Below are experts of layer 5 (counted from 0) of a mixture-of-experts language model. Rows are named router (the router's row for the expert) and show model dimensions 128-255. Each number is 128 + 24 x the weight over its row's rms, rounded and kept within 0 to 255.
After each expert's rows: a language model's description of what the expert responds to. This comes from a sample of Wikipedia text that the model never trained on.

# expert 5
router [152 124 112 144 147 181 110 115 131 105 149 129 127  94 108 141 142 133 130 113 127 172  98 110 141  89 104 108 129 123 108 142 118 130 123 107 121 144 123  81 128  97 100 167 128 120 125 125 154 112 129 123 150 120 115 144 134  89  92 108 128 164  91 198 123 179 138 131 170 110 127 129 116 130 154  90 138 151 110 122 145 144  82 131 117 132 137 102 108  99 154 133 149 141  74 152 118 142 111  87  96 101 141 143 151  92 150 138 159 147 150 159 119 118 107 144 117 180 170 147 156 128 136 103 170 111 109  80]
Nouns naming fields, languages, media and genres, such as music, Latin, film, television; also section-heading == marks and name endings.

# expert 44
router [100 124 128 113  91 147 129 139 104 130 141 101 156 106 157 144 130 138 101  88 119  93 129 126 158 143  61  92 149 132 116 155 135 123 105 166 134 145 112  87 143 144 148 158 104  85 119 124 135 147 126 149 170 103 129 136  72 109 107 146 102 139  89 152 141 145 128 148 142 135 148 135 110 110 168 136 138 155 124 120 134 120 155 148 177 115 117 159 173  78 140 149  90 166 114 154 150 147  80 121 113 114 171 160 148  90  90  96 124  95 118 183 141  89 136 143 131 102 137 107 134 133 146 143 192 119  50 118]
Years after in or following, often with a comma (2008,, 1958), plus month names and word pieces inside section headings.

# expert 21
router [116 134 140 133 108 142 139  95 126 153 147 138 202  78 127 107 111 121 129 100 157 121 138  99 151  63 143  99 151 129 118 145 144 177 139 130 115 132 124 107 152  77 179 115 106 100  81 112  84 121 170  91 125 167 104 158  97  89 164  96 159 143 148 165 139 135 144  93 178  74 133 145 119  98 137  99 119 124 140 146 177 117 134 118 129 130 152 140 148 131 151 108 124 141 152 180  95 113 141  94 113 146 133 144 123 123 139 139 158 119 124 127 112  73 133 129 118 157 158 113 104 127 134 132 119 100 123 117]
Past participles after was, were or been, such as transferred, appointed, designated, served, joined; also the first word pieces of foreign names.

# expert 34
router [119 111 103 138 111 131 144 123 102 142 138 120 138  99 152 116 120 106 131 101 121 141 129 112 161 103 128 121 158 102 119 175 136  96 172 127 159 140 143 115 126  78 114 132 118  89 121 118  87 107 120 143 187 111 140 109 127  92 143 143 158 159  98 120 141 156 170 136  94 101 177 149 136 130  96  71  95 154  89  87 155 112 151 176 120 100 132  90 139 114 125 176 122 129 156 155 152 145 130 110 100 107 211 141 127 131 111 117 143 126 120 168 109 119 152 140 116 174 116 150 154 142 154 109 121  95 146 138]
Short inner pieces of rare or technical words and names, such as vest-igi-al, anky-lo-saur, per-cap-ita, and initial capital letters.

# expert 39
router [130 140 110 164 139 147 121 104  93 123 112 100 196 113 132 148 136 158 129 133 146 134  89 138 158 114  98 147 112 182 106 161 163 117 115 138 137 150 144  72 136 100 133  90 105 113 101 135 161 115 122 142 151 129 136 143 113 129 123 132 120 138 127 124 126 120 141 151 119 104 150 139 122 105 122 125 135 158 130  84  92 125 105 121 145 125 132  95  95 116 141 123  92 176 145 106 114  75 133 142 119 130 142 130 112 125  88 132 142 139 134 175 163 134 108 129  90 100  93 121 120 133 133  96 169 105 106 118]
Four-digit years in table rows and after in the or at the, such as 2002, 2006 census, 1970s; also some place and institution nouns.

# expert 11
router [113 107 135 135 124 134 102 105  95 136 112 166 167  94 137 108 130 104 150 145 167 116 136 126 153 102 121  91 143 142 110 118 159 151 117 102 143 165 151 117 148 123 131 125 101 110 110 110 118 109 131 115 179 124 164  93 138  85 152  97  88 142 115 125 139 136 122  75 146 116 155 154 151 106 157  84 100 114 118 110 146 166 100 123 127 134 152  82 126 116 113 141 119 143 125 138 117  76 111  99 111 140 101 166 131 121 125 145 130 160 117 139 151 119 114 157 114 146 112 153 103 161 137 121  99 141 134 111]
Words opening cells or items in tables and bulleted infobox lists, often first names, places and digits, such as Cynthia, London, Genus.

# expert 47
router [123 103 167 118 135 154  89 104 102 140 124 145 130  88  91 159 122 149 182  97 140 154 110 103 136 129  97 105 178 104  87 148 128 110 155 164 126 140 152 118 114 133  95 118 115 175 137 105  78 119  84 154 139 129 128 166 155 152 117 123 116 163 160 148 112 130 134 129 110 146 155 120 105  92 149 145 139 178 110  98 144 115  75 146 132 119 128 127 119  91 127 128 161 164 111 150 106 160 122  91 111 105 174 170 105 128 110 119 154 132 119 136 111 106 190 122 155 161 131 160 131 145 141 135 142 144 139 146]
Noun endings and plural nouns after the or a, especially sports team names, such as Buccaneers, Texans, Hawkeyes, soldiers, cells.

# expert 3
router [148 105 171 138 153 153 110 145 119 178 140 132 166 113 123 165 104 121 167 118 105 125 115 109 143  86 133  94 158 134 131 158 188 110 138 127 145 149 134 116 137  88 133 107 127 125 144 158 103 159 153 100 163  96 110  77 127 116 178 109 148 116 118 159 114 145 106 119 121 141 136 126  47  92 125 102 109 132 118 100 118 139 126 160 118 143 128 111 111  91 137 119 166 142 116 116 123 117 116  85 114 139 158 118 133 146 127 138 144 122  96 141 111 129 121 136 103 162 134 161 119 143 100 144 120 130 127 108]
Suffixes after numerals such as th, nd, rd, m (7th, 2nd, 52/3m), plus unit tokens ft, km and United in infobox fields.

# expert 50
router [125 112 179 159 125 116 146 143 115 110 108 125 180 119 161 130 130 132 163 146 186  86 128 115 124 128 158 137 153  81 162 155 153  98  97 158  98 160 121  98 140 143 111 120 114 126 139 116 122  72 130 101 135  70 100 137 114 129 126 101 107 124 157 134 150 130 137 102 141 133 133 168 192 152  94 123 107 126 154 128 160 172  74 109 109 132 157 127 139 144 121  99 135 120 129 125 144 115  80 132 107 121 142 127 130 118  75 128 108 163 155 132 102 100 122 129 130 159 135 161 158 152 111 123 128 106 123 124]
The article the after in/of, and pipes directly after dates or scores in tables of fights, matches and transfers.

# expert 23
router [ 95 116 145 172 126 117 134 124 134 171 122  44 141 124 132 104  70 105 126 114 154 116 112 126 154 100 112 121 178 154 111 138 104 146  85 120 153 153 163 144 106 115 119 132 132 118 127 105 118 127  91 120 142 103  97 146 126 127 166 142 143 110 149 148 137 152 140 156 173 107 150 112 157 146 118  99 160 124 116 102 124 170  97 150 134 146 151  90 126 113 127 141 118 118 122 112 142 133  78 126  88 135 158 135 162 148 146 118 124 123 136 164 104 134 174 182 153 129  98 154 145 109 103 108 143 103  76 136]
Periods, opening parentheses, colons and line breaks that end sentences or follow section headings, such as 1724., (six, (BEM).

# expert 0
router [135  92 155 148 149 112  82 102  89 121 104 144 131  95 118 132 140 101 156 118 149 115 136 125 139  97 102 108 166 176 140 126 162  84 106 110 130 152 159  95 125 119 124 100 111 116  99 150  99 128 115 106 162  95 130 127 129 111 175  91 143 167 117 180 146 131 156 150 157 129 173 143 123 139 109  84  96 136 146 110 128 151 114 136 134 164 167 116 132 163 125  72 137 153  88 150 122 116 109 110 128 102 130 130 148 133 128 151 188 121 132 167 158  57 105 145 140 125 117 141 116 134 158 150 141 118 108  89]
Words inside place and proper names, especially countries after a city and state, such as United States, New York, Carolina, Santa.

# expert 63
router [118  93 103 143 140 102 116 125 123 122 153 121 164  83 142 139 166 148 165 108 145 138 161 131 127 126 118 164 156 151  94 160 130 180 155 107 157 122 134 121 154  75 114 147 116 117 134  97  92  53 103 103 133 101 126 139 159 144 135 101 159 168 116 130  94 114 178 107 135 125 131 130 147 119 122  95  86 147 112 115 123 142 127 152 138 137 150 104 120 127 155 131 129 169 117 151 140 140 103  85 114 152 126 149 130 151 136 151  99 173 111 143 168  68 116 162 149 119 140 120 154 122 133 160 129 117  75 128]
Capital letters inside acronyms and codes, such as SH, CONVIVIR, DEN, NTSC, and raw byte pieces of Thai and other non-Latin script.

# expert 51
router [102 130 101 143 129 189 149 157 146 116 139 116 117 110 148 120 102 126 133 139 119 155  77 170 115 134 153 108 126 137 135 152 156 170  93 171 148 125 137 102 127 113 123 111  97 172 153  86 158 164  95 130 146  80 119 129  81 108  85 113 127 145 151 159 140 141 123 123 134  77 160 122 116 137 102 129 108 146 120 125 142 121 100 108 102 121 160 156 120 103 146 177 118 179  85 127 158 132 113 128 126 112 117 133 126  99 119 128  81 149 138 150 151 116 167 130 116 110 159 155 155 105 140 160 148 115 114 116]
Table pipes and list dashes at line starts in album, chart and infobox lists, plus auxiliaries and adverbs such as has, had, however, since.

# expert 62
router [133 108 122 153 129 141 121 123 149 196 140 104 133  80 132 148 100 132 127  90 125  82 141 124 119  90 144  97 166 157 102 116 138  99 100 108 149 174 154 106 167  69 124 144 157  97  91 122 123 173 150  94 163 137 154 142 139 115 135 108 142 152 100 107 120 164 174 168 129  97 189 162 106 138 149  77  86 155 101 107 135 150  97 139 135 128 174 127 125 132 138 146 138 117 128 126  82 152  99 109  99  85 140 128 134 125 127 146 124 140 132 129 101 148 133 150 147 172 111 125 108 163 112 110 121 135 126 110]
Short codes, digits and name fragments in sports-statistics tables (2nd, Apps, Goals), and raw bytes of Thai script.

# expert 48
router [131 121 159 151 146 157 156 142 154 136 169  71 142 102 111 148 102  97 115 129 150 143 108 124 148  73 177 122 169 158 125 155 120 108  97 103 121 123 162 105 151  89 160 134 138 120 113 118 171 122 126 139 148 104 113 136  87  98 103 104 114 129 101 155 123 180 138  85 142  97 139 120 168 126 125 114  96 113  38 131 174 152 113 106 165 178 115 128 130 105 113 130 112 127 106 135 120 120 135  77 151 109 118  85 119 131 123 127 103 126 101 134 101 107 138 138 135 132 121 145 143 123 141 107 185 108 104  87]
Bullet dashes starting list items after headings, and table column headers such as Apps, Goals, Candidate, Votes, MF.

# expert 61
router [158 105 105 108 139 131 126 127 122 161 137 130 116  69 133 134 164 129 150 140 156 135 134 146 124 141 126 102 125 153  90 133 155 101 101 115 173 156 149 102 172  99 118 176 130 141 120 109 131 170 150 148 132 133 109 115 126 130 129 100  95 143 112 147 121 134 171  89 134 119 158 163 144 173  97  94  98 152 125 113 153 126  89 145 105 109 146  88 121 115 110 135 145 137  77 136 137 122 108  99  84  95 135 149 134 124 145 151 113 106 103 153 167 125 130 162 148 193 168 140 119 156  99 126 109 131 107 103]
Byte pieces of Thai, Devanagari, and Tamil script, middle pieces of foreign or Latin taxonomic names (Rebouças, Rhagonycha), and colons after list labels.

# expert 33
router [ 99 114 134 184 134 138  92 134 118 104 134 141 134  96 156 150 115 155 146  97 148 123 134 127 174  81 117  85 147 155 120 168 148 146 127 142 124 182  90  84 150 159 130 117 112 153 118  93 123  81 145 108 157 151 118 133 103 129 138 107 145 119 103 176 137 138 131 104 173 134 130 161 104 158 158  91 128 132 145 119 123 141 110 161 156 122 159 117 139 134 179 140 117 130 128  90 114 104  70 103  79 132 151 148 121 102  73 131 135 125 112 159 118 119 132 111 108 121  91 144 144 115 154 105 114 147  89 128]
Years and numbers after in, of or a table bar, such as In 1937 and 13 July, plus single capitals like V in Pope Sixtus V.

# expert 55
router [124 104 142 151  99 129  51 116 118 125 149  98 172 129 156 127 158 141 151 104 139  93 130  96 136 103 112  88 144 130  90 127 148 148 142 155 128 120 141 111 173  70 142  73 116 107 124 118 114 115 114 121 119 122 151 127 117 128 123 105 116 148 133 133 137 174 155 135 124  94 121 131  98 171 118  86 128 127  97 115 127 133 120 150 113 138 132 112 126 111 180 176 117 158  92 104 129 153 145  97 114 100 155 173 151 132 113 125 143 130 108 155 119 105 117 123 112 139 103 108 153 141 161 124 123 132  96 100]
Hyphens and word pieces within proper names, especially hyphenated Korean or Chinese given names (Jae-won, Cho-lam), single capitals, and place nouns like School, Museum.